config = dict(
    num_hidden_layers=12,
    hidden_size=128,
    n_experts=256,
    experts_per_token=4,
    d_expert=48,
    d_shared_expert=128,
    hidden_act='quick_gelu',
    moe_layers=[1, 3, 5, 7, 9, 11],
    router_score='sigmoid',
    normalize_top_k=True,
    routed_scale=2.5,
    balance_loss=0.00987,
    balance_bias=False,
    init_std_router=0.00782,
    lr_router=0.0039,
    vocab_size=8192,
    norm='rmsnorm',
    norm_eps=1e-05,
    tie_word_embeddings=False,
    optimizer='soap_variant',
    learning_rate=0.00465,
    beta1=0.95,
    beta2=0.99,
    batch_tokens=32768,
    max_seq_len=512,
    train_tokens=213700000,
    max_steps=6522,
    dataset='wikipedia_en',
)
Below are experts of layer 9 (counted from 0) of a mixture-of-experts language model. Rows are named router (the router's row for the expert), up (a neuron's input weights, with its number) and show model dimensions 0-127. Each number is 500 + 25 x the weight over its row's rms, rounded and kept within 0 to 999. Numbers have three digits each.
After each expert's rows: "comes after" lists some tokens at least twice as common just before its tokens as in all text. This comes from a sample of Wikipedia text that the model never trained on. Tokens count by the router's weight.

# expert 191
router:526494563483509501477498518536502504497543494499481487514512498513498521488502489496531504490505544549550506509498515538494525527545513484495489536523497504539501520510531525543536536529510517507499524522496509505515506502500504489504518509487494466513559552536525548491505434495471547496484565495510461492522487552474489491468505505505476504509461484516497533563527500510512479543480
up0:488519522543534530532470513542498487512527514472537476450486542464504496508539502501490520513494525493518505493485477493525486496515489496483471508519537494499511482496542507457470509513458504521476506489516452522516516497514497467488545482531495516509526473552455471485475490477541476539568497524483456475479490490515482529504473491494529444460492512534455543508512513526521481504517
up1:529502451521501528540453545443506527504532467506491510506506503468500523543466528511479484461507503541529489503468532521469516463540504465506495482487509492532493489492495474509519482521515522508464522517497483465507437499503456502513524486462494453490520471522502490491517520476497476483473530474461498447489479525497485500517475514451508464538485546502522521530509464488497540504482
comes after: "0", "6", "2", "5", "7", "3"

# expert 140
router:520500551496481499459499509533519501490531504498494493496520493517499526477501491481506507507525542551558519486507510534494531522525522487514502533506497500545501519516536525538540548528517504510501533529513501501508508500482498491515504512486499450523546534520505549481498445507472559508480551491533465493525486575466485490460514493493479493513447485523510524530522497516505480534469
up0:519537563517463477526491542508472482507463469460496514505487473491494536508511517482508464508522515501508383485481488518470521511499487457487498544481516509501488546475482492476547475476459525538507481515499506511523525540475482494481524478500534492503507480503506483498484518518524495530546473492494498496482475496490505489487531535454537516539467492529493487524531498506495476494481
up1:516512537500490493484442466486485456478520531480540502502514473497529500540493496495512475517495496507521501471501500507471544470483514517515528509527534438503466493509544493504449496463501477547453497473493524521506515517460482508457479490502494487528485499497480503515531527527544544506508494467518517496483496490514542526513574453505510483555465521524507491529502486485490475468533
comes after: "-", " his", "ed", " her", " by", " football"

# expert 187
router:525494543492484504465502521533511496499523494499487493506524496510497524477513497488516504504516548555552527497510518539500534525522515488495486534505493502539497521513533527543536540529510511510505527518516513503523518497476507482510503510482490455518554532519517551483502447509476561506488560494524458505516495565469482489449520496494471490512463486532503536540522498519510491541470
up0:515524515482539540513469493540528494494484501479493452530538488498538513435489459545504459485464507500520482509497450511499501488473482485540491500514529488520480509491473513520512505523504490517504481502480514513496515565491482541502460474532500536466494413490536484501486516490530487521566481524515469496491480509515481516484453510488505542516500506541493472472485500530493486508483
up1:512530489509497444537514461471455517491481497502508508504485488512536463504482449514561509492501490473449479473445488498484513477522509494487521507536518497474468499461497514512502476464542497514492539499472519498470494526521451505469503501515519507525493469494522479471520508538539504487525487459495482454480445472525516530501518495470466524478507457505517487521490530477512461557502
comes after: " |", "%", ")", " (", ";", "\""

# expert 128
router:518494554498496485479501514546511500499536496499477485498515498519499516481506497490531503508520552553546501508505517530501521518530512495504495529519495501522501520507535519531534545529511510506501520531514511511524511504490497496502508507485494473520561552532521552490518440504472567505469567494514469499521486558470490499461513504503474499509455478536504530548524502514512493546474
up0:518547506495473482501476491490490479550532534496483515484483503521480457494522537473485502477480533516514469486481498534490475522480484475518505523474542503495484511464501471453484470501470511465486492569480494535493487496473496481479448521510530475525525479490494521463472459482489489496499519479495513521515505534486480527515463445516542508547477488483505506529528550478460550458514
up1:468517498453495502512456465539498515471483481545483476563520493468482511551512497500483475522560489517527508508494467488491476514505515505495520481488547509523504490496490526476488479474508474449473561516471467483541488536482446509486531480506500505489544475448478463548517518506512498526525515483512510538502538491500511539474456521494496525492495519510524480509486480515473521511525
comes after: " |", "|", "1", "2", "–", "3"

# expert 41
router:545497525459521476512503496556507499488498546479515512500510494473511562467524473499536548462475488509539465494467518469499530502535522473505464511501520455490483502510512492526529522499443487486468525526515503510495488506528474509501511510522496482540545526481528509486476472528480474470471527487505479482529463510517498479483504507507501481514472498515483477533532456452517429525520
up0:563523507506496512507491502510493514535517506478530509477482497475504525522527485478505513458497530490474552514535525495500478488476528460524513534491476504495479485503518505511494464519489520507456493468534459540491504509496496469479495492502542493489527522513540489500464499501452524528545434497528490525498468486521455488495492474489533450531480461478537463576496493501487500519542
up1:519522491482506447520506515484489533506492508482489505509500505490526477528524543479497464499447517520445434482491515506493520465480499489526481497520497441459474501477506479514545462512539517477454498520456540540505500523535492536470522459476486513510509519499453510490541561499529523484460513487503500544514499481495499486458504489493457516503471518533534501521497485490493488511526
comes after: " |", ",", "|", ";", ".", " May"

# expert 233
router:526494551489481502470500525530511497499523496501488487505522499513497521482507495486518503497502544553553518498511522537495532528517512487490486532507495502544495520515531525541536545529513514503504519523520513504517510497480506484511508508475499458517547530511518555489500438502477565510491560491522449501521494567470478489457513497492478489510459495534513538544519497524509488540477
up0:530510510502510467571451482499562530507521510474513464509446491526502498465475464523493514517540505467515484481493501493523481502495502533510509523479515480535510488499504493479516460527490484482464471475480510524526454475479494501489474536513518503481544485505487491506495474485517518488530471507498473470524479510507465477476450549481520556527493535533554516502526503555498479525487
up1:503536471476489460555506492474503492486466498503443516495463527483484485506493518510464494535492509503514512507476497527474514477515518502481508491520544461489520504511533474505501495546498490491478461478494482510494485552479506487547492497424462529417510514497535487492502494479487479504502523465526539495474496483517506538494443502525514509485523461470493454537475466469523498498484
comes after: " |", "3", "7", "4", "6", "2"

# expert 53
router:551503510489484491479509523514515494529493500506501491511451494499551534517479513499517539479509516563516563481514528513508507560474513489454510532494512494516502509534566524482515486525510527508500553539523504541507500528497519486506487529465477506489530511475512485513515501515503522520496536513527470451516459521451493477473490523493488501545492519527486550503512474489524447522526
up2:490468498473514504528545491461482483531483506525472507499475531487520470521490499510486514492493503521544517518487490521540535516525529522477561524501551529516489475481483500463495453469506509506529476503482459555480463500474514519475467491464471528515469450508467530504464502455536490495508475532507520477495492491518511505480489511485541521517490448484500562454466507492492498529504
up3:518516524534503468542491446516496513503472466521509474508477485501484487468438526457502470511576527529470486506522525497503482499509534493501514470519532503485509466485529496473488484524474515480496522489516498463481472500500517483510507486534532523494482471501449526493493484496534502506480437472539534489485573506497492536485511497528501472539510505500507456505519521553534472484495
comes after: " |", "-", ",", ":", " \"", "|"

# expert 167
router:549493506479515478520502515509485487551493501528524495518475472472526534457498474495533522421519508501507522528499555466495508490543516502477491510446515469510523472483554491513503501503430494489480535501512487523478499516492493530523477523530479497497533519522507509469478514478514499473439501502504530475529478511474485502459532506491506495552493476536481508526528478517489447522482
up1:491496483490513465531551526525447513532461469519532471535495498522528490534488545479496525506521471479498456512462521455480534484503541510542457532489526495478487491510489511506495474527452499503492487455482483526458483499479468523526467490446544528509498520521487469523482487528527503473489511480499485500520504496484521464494527528533512514535483499479457528491508522471531516477464
up2:469488494468485473530507521457490491485547528454484461492497472493520512469514509498492509513487533511502505452486457472491541474474500505505537500542543535517513513496541522498457505472482486454478505528439503533488526532468508498447500437536491479470459486473553485472517503492518510484510489519512506513496508481496509485521477514461522483483496524529512507556513526541504520481496
comes after: "-", " ", "/", " (", " \"", "9"

# expert 193
router:544509511494481529511522511510510482508508498486534485506497495500548580478481485495537509464492449520476541484514506521512497551477493517480526536481508517525509485531536508519540546537508495506505524514492479494520517487491510483486526502482519499496533514496474547555522472500502562527499554527520445477517493532479497494486502482492521508528520509541518514493520464453555487525491
up2:504499487487502518489527462486566524453503525517535499481497507465489520544548477491465492494468517495527477481483471526499509550493529532523511509534556496468494505464508480492489508487498471495501535495444473496486475511492472468456517500538551511537508539503472529508521484516492479481488541487521516481461465521490498492471496442532505497459542543491494482475513498484503489483535
up3:535505462502489446496450463495522471447523535493466523522468503499515507489511508522460520478533487504470481500531494490521473510520472467522511498572493508474494463517511477494481504545507495536410498498502506466488467504508531500476461504512488511532504516487508511525553526439517502516496516494499495476506507450484555500511533510487485498484463493509478488486493491478492543493507
comes after: "-", " the", ":", " The", " of", "=="

# expert 79
router:522494541496488505468500519531509499497523494496485490499526496517497522481508498493519504504522551556556521501506517543497534526522511484497486531506494501536500516510537523543536545526510507509503526519518514505519512496480508482506504508485495460521551540520518549484505442510476561509482558495520456502519490563464484492453516499492467489509457483529505537541518495519516490538469
up0:502533481520505471530505492487474494492494496511492502497528450551523505477470477543487474489495484495471480522501489515536484508528489534549534540510509457527476512479517533506514503450530481479512518530493509563509506507515521493513501467523536457528522487469500542501483501468509491490516503506549509553479551526469538532481504505476553497494487484495446494499474447524483537511492
up1:512516475504508520453460576487479520517478492547486488505465519547538520523511486471482506495463520539510517483479535539476511496495486512482502531551504515565484514472472500468483455497470451482474483477497494484514496482502508484496513491510538487526517461488501473490516505477492504506508519527500513562505492488551515466539558511510498505539486463470499501530491520460514496489518
comes after: " |", "–", "%", " on", "==", "|---|---|"

# expert 189
router:524505546489484512488499497533487503526516488499494491479523486508526522484500495496488541503494487549526552476513547529494497550519517505502491527507498478520503496529529536499527544543526542519516548503501512519508494528459491486490492551462494450503534528485513525512487479515494482519469557516538509469513465538429484485473510509460509485537486519519494524515519474455502458524482
up0:553491468464453512459483480425494465508459480528456514517502512484488445457502500542505515505468456513512481518460507524567506471505451456505514497511525483506494493465530466468513490477457499478519471465473486516517466471518495505491516548484452506522508528504492521522475484490518485505487468494487503517496503522531497540520516498502489469459506508505507479501501481483504497526493
up1:513533492521532481467484520485519521514480484473484475516525493498451535516487496516512488513488510548476480498495501449530503502491526531499529488528512496499505483505511486456501530567499501483491454519492475545449480504503523493542468544519521477527456498509481472457495483488526452486502519448528527509481549525532508477491498517522480475480479473499486553440497519459488512514480
comes after: ":", "-", ",", " \"", " of", "|"

# expert 154
router:527490550463520502508488538532506500485543481508504465508519477499519530487503496495573515497508534525515495545506523498497517516545526506516495540489499498510497489492551547524528531525486538509485551527500503504527504518505484494488506507481508461514564545518509555494493494496503529524487534500499490495566494537491491487472504510461476528493477483537511537519525490501501466557457
up5:454504496494543549487550537468466499526492493481511514476509493435488532530486473536457481495491490494513489504490491491478494479456524520501527514442528541469464508490514485510463491482478515492427520513478475479480462468504456501496511503451502508499548509504498460493529531478483494481534521493458501519453485465528505501508507495518518526508549457507493487531505497511504510507490
up6:450483476456447513526467477447458447481519494514505459501505468456508494505513512542489497493517556501471476510482501476473514492476518488521476480490513507503511520531506485538486533516506547471484533538509479538504491485476498489510527504528518448487483491512490539524494538494513481522502464472464485474485505485475492533488549499480488506483514480464487517503515452460461530483541
comes after: "1", "2", " ", "3", "4", "5"

# expert 116
router:516495554494496494488499515546506499508540494502481492518513503513507512485504498495525502499525547558545510519504513528498513530532513493511508529524496502522502517502537515538539536527502507505499510524505510509524512504474494493507513509486496468518575545541517542483513448501476558518470569496515476500525495572462488494467514508500483500510465484533502533557522499512510487544476
up4:515500468489536481486490542512491483464519478521543532500467502532488504525493440496485521480481485499513481488510520506483494510524475552476468491478516473553554549483524491558498460500569517516496473497520508513451524531526470506497500482536546515515470505505466493526510515500458470485514508488491555506532489465525532486518530530518496482498526496485518484533520489514487501461508
up5:479512479513497542507466481501486481544482524526503507550487452450483503494474491533455501506508485500502503516485479491526472504523512496529488534537552510464533524500505531492531518480504548514505498457470477495479478535535497519502527537495482488455481479463425493520505503510497464518551536513537489494533488479504536513495520512528484495525504494470506497495493432509515536539500
comes after: "1", "0", "2", "9", "8", "7"

# expert 211
router:500499515471465472466513482479470485475514507499479505462475460488525583474527460526511465488496488486522428500475498519468507500459521476509495506477555445475463448482525525496523498524492499477478543496505465486482479502471456507504512477520514553522475470489473485493485463498496486495479484526525505449499469516487522507512515509508533495486496513494512468452491488464507483497505
up0:555537540465471482504475450489474486507518520492504485479531510509516518482496515513542507451488486539515467504457474515505454506450470519436513512461510487520551475505506520515473491504521481481523530478520473486511526478484462495499534459465503497464496524522494484483499490473524459511525472458469522516537476530521477449494486501487483500507468481513497489480448527505523494491521
up1:491469527487521495511517555482486502536455550506520474525543541523451486497444512523519490516422474481537487505503522475476470519466468481510519541486485514538523493498481532505497497484531524471548487505502525561489506488455496525502508454481458532501480497493533504487514527517515488526514492473474487509480486485503531499491523499509474518491509469480490484554494529513500533506486
comes after: " the", " a", " and", " an", " to", " was"

# expert 181
router:492509510452441479489505467492489490483489503526501513484497463490502553437519438534515471490482477539542449498473527507484508513451497486499507514494550448450470455468518512493518510488491488475490525514505476502505465488469493503500512482517499538538485498508501501475464473518487487494505493521533509456482470469496524490529494499504514529513493501522519427457512477477495482524478
up0:580472464508521480527501469473512512494499506497474507477511523520524490500507514501522531535493512507506513443496512562511473502501522525494488510508474469478487477497490504507489528463486490466503412472509468550490541548507459500495550481526485526498483487469478488512473497495535532496504538478430501495483516475531465505485492516503509497494489521453516481514493521480515499460508
up1:497524555496469515531500490508489495523513502535471468450502461502492509517535500490475435508502536477501524474487501507544531495503493460523512492538559462461467533477487481491501567494505534502484472486487499489475470512498522490468516502496454480526525458527522470494486509505511469489557500492530528521488488527509551539525518476518532515469463496478504472471518508486475503492506
comes after: " the", " a", " and", " of", " to", " was"